From a checkpoint of a small mixture-of-experts model trained on Wikipedia: 9 layers, 6 picks a token.
Below are experts of layer 5 (counted from 0) of a mixture-of-experts language model. Rows are named router (the router's row for the expert), down (a neuron's output weights, with its number) and show model dimensions 0-191. Each number is 128 + 24 x the weight over its row's rms, rounded and kept within 0 to 255.
Before each expert's rows: "comes before" lists some tokens at least twice as common just after its tokens as in all text. This comes from a sample of Wikipedia text that the model never trained on. Tokens count by the router's weight.

# expert 69
comes before: " the", " a", " 199", " his", " order", "ternal"
router [111 161  71 141 120 125 136 121 137  83 135 174 166 134 116 121 124  79 152 154  87  99 176  99 117 117 102 122 146 132 156 100 158 114 130 143 142 141 108 173 128 127  81 161 101  74 117 122 145 110 128  94 112 141 101  79 121 116 132 177 156 118 147 125 120 127 102 147 127 178 126 175 189 165 157 122 144 138 121 189 144 135 138 117 128 167 135  85  99 148 121 115 116 148 105 120 111 128 180 157 145 115 124 110 145 132 131 119 127 142 142 123 121 151 128  92 104 130 146 107 126 126 141 131 145 103 126 101 122 145 110 148 105 150 127 112 146 142  97 149 113  86 148 137 111 120 150 112 160  75 110 145 129 125 168 129 168 142 143 101 111 114 159 138 141 108 132 131  97 152 155 136 158 113 149 138 183 151 142 118 137  76 109 101 129 119  99 130 116 109 122 176]
down0 [135 102 103  96 165 113 120  76 146 183  89 163 137 127  52 135 107 124 143 120 149 126 151 108 120  98 133 127 116 104 126 122 182 138 133 112 131 139 134 123 113  94 127 143  92  68 103 172 146 152 133 121 135 122 111 129 132 100 141 144 162 133 141 155 157  98 130 144 115  93 127 140 156 169 129 164 121  96 160 116 175 164 120 164 113 120 132 106 117 111  92 134 124 128 176 143  93 132  96 144 142 124 114 127 111 149 119 140 113 127  79 134 153 127 180  99 129 130 117 158 155 128 136 121 137 120 152 118 134 134 107 104 114 125 134 156 107 148 163 109 119  57 133 136 137  94 143  97 104 116 132 152 159 154 101 109 142 120 172 119 101 149 142 123 116 164 149 124 102 101 150 109 157 151 172 126 175 147 144 129 135 132  99 130 145 105  59 121 115 137 106 106]

# expert 93
comes before: " as", "ly", " to", " than", " and", "."
router [144 172 152 159 120 106 174 133 139 111 116 147 119 117  98 132 133  86 117 108 129 103 104 163 162 112 107 157 136 135 147 117 162 122 150 161 111 148 106  97 134 149 123  96 160 134  86 118  81 141  79 148 108 154 139 127  70 109 104 182 118  76 116 131 142 170 118 138 142  95 141 117 142 122 123 134 123 130 115 142 143 150 170 154 134 118  94 117 110 165 160 110 128 129 102 140 132 103 139 115  94 104 127 152 111 116 109 130  73 122 122 156 124 124  94  96 152 101  98 125 139 143  97 178 146  84 119 142 142 183 138 126 152 125 117 127 135 126 102 156 127  99 122 167 124  79 125 136 102 121 148 122  76 125 167 156 164 145 126 102 156 172 140 110 122  93 130  95 142 117 123 103 132 121 133 103 106 126 167 106 146 154  95 113 119 125 115 160 149 169  90 155]
down0 [172  98 148 118 155 128 158 144 112  86 120 125 114  85 170 123 159  86 134 149 149 110 110 121 155 158 150 167  98 111 128 123 114 114 146 134 153 106 109 105 149 120 173 172  93 124 142 175 116  87 121 120 139 138 117 148 105 121 109 149 103 126 139 135 126 110 125 118 115 161  99  90 179 173 137 118 109 140 105 100 142 126  98 177 118 147 106 102  86 122 163 169 117 113 123 161 119 131 152 142 130 110 149 127 117 150 107  99 115 141 180 134 136 134 172 114 137 126 111  78 111 195  74 127 124 102 130 162 135 187 145  98 147 129 161 148 147  89 104 139 150 106 106 128 145 121 148  97 120 105 118 135 100 131 148 101 120 120 104 180 166 130 132 130 114 124  89 111  96 134 108 141 132 128 102 116 176 129 110 154 114 129  97 112 131 151 165 113 142 119 138 120]

# expert 50
comes before: " the", " a", " his", " 199", " this", " its"
router [130 163  90 102  48 102 137 129 157  96 147 149 104 132 155 116 107  93 148 134 105 104 155  93 108 152 129 150 100 143 138  97 151 110 173 139 105 103 105 141 160 139  95 190 149 128 140 119 106  93 108 103 113 139  92  74 119 120 160 172 126 124 149  97 118 169  94 119 130 185 117 156 168 167 142 134 123 130 144 185 148 144 128 122 129 128 124 114 114 120 104  93 124 122 136 140  99 112 147 158 133 138 138  99 109 145  81 112 115 133 106  97 105 150 120  81 100 118 137 119 172 125 136 173 142  88 134  97 129 165 103 124 111 150 131 145 151 119  83 107 102 110 144 114 132 130 167 121 156 100  99 129  82 133 122 162 133 130 143 113 122 129 129 142 107 120 137 112 119 111 128 152 145 106 182 141 155 115 125 111 104  99 119 120 148 112 106 125 155  96 111 122]
down0 [150 154 101 124 123 146  85 159 136 111 124 127  94 148 134 134 130 122 117 148 148 122 117 133 170 122 181 157  87 111 119 106 204  81 118 157 123 130 150 110 130 111 126 164 166 172 104 128 125  82 140 108 124 126 138 115 171 126 132 139 143 174 152 113 118 111 128  99 156  91 132 103 134 115 140 110 120 127 147 111 110 109 103 160  95 105  90 132 156 159 116 129  85 119 104 122 141 153 129 186 107 155 146 132 121  99 168 153 133 117 118  96 153 121 123 130 147 120  82 107 100 162 112 142 115  53 127 103 108 135 116 187 136 132 112 164 167 151 152 131 121 107  71 125 129 107 125 143  97 123 113 110 116 176 131 128 121 136 149 164 158 100 106 154 118 143 102 134 139 115 103 143  97 114 163 119 124 115  96 116 115 110 110 115 124 117 140  99  84 130  92 113]

# expert 28
comes before: " by", " to", " in", " the", " with", " from"
router [138 110 161 120 127 134 165 138  96  98 155 152 121 128 112 152 111 128 135 106 141 118 122 142 125 138 154 180 121 147 136  96 155 128 172 101 104 159 113 103 136 113  75 107 142 108 113 100  92 127  77 144 120 164 146  97  97 141 171 151 155  77 108 123 132 159  92 124 156 118 175 173  95 105  97 145  90 133 120 177 130 153 155 149 117  97 100 127 136 138 158 100 139 115 143 130 148 113 175 144 128 113 112 130 101 115 151 131 120 162 112 131  83 145 111 126 130 158 148 122 118 143 143 154 144  93 167 128 108 153 146 163 165 116 147 170 147 158 146  91 157 113  96 147  91 105 116 109 104  84 144 122  98 158 146 140 108 144 116 140 126 168 132  90 112  84 137  99 115 119 134 140 130 130 106 119 131 135 161  97 119 133 100  87 118 130 135 165 170 142  92 106]
down0 [117  84 147 144 109 138  89 123 111 144 154 158 125 143 101 128 136 116 136 124 131 130 102 137  72 143 124 120  87 119 104 126 226  79 126 119 146 132 119 156 120  89 123 116 130 108 103 166 129 147  93 153 133 131 151 132 149 175 145 112 101 118 122 131 131 110 146 109 104 140  90 122  84 142 116 161  61 154 127 138 109  78 138 169  95 139 116  99  93 162 120 145 148 134 145 134  98  99  97 163  95 143 120 109 142 142 100 111 151 145 159 109  81 143 146 102  91 120 132 106 132 150 149 130  98 113 131  96  98 115 112 128 126 130 184 134 132 154 149 128 116 123 152 107 131 101 138 132 120 133 114 137  77 130 141 143  94  93 116 136 112 148 138 106 133  97 176 143 137 133 123 160 139  99 109 123 155 128 116 129  90 177 104 132  78 109 144  93 136 119 140  93]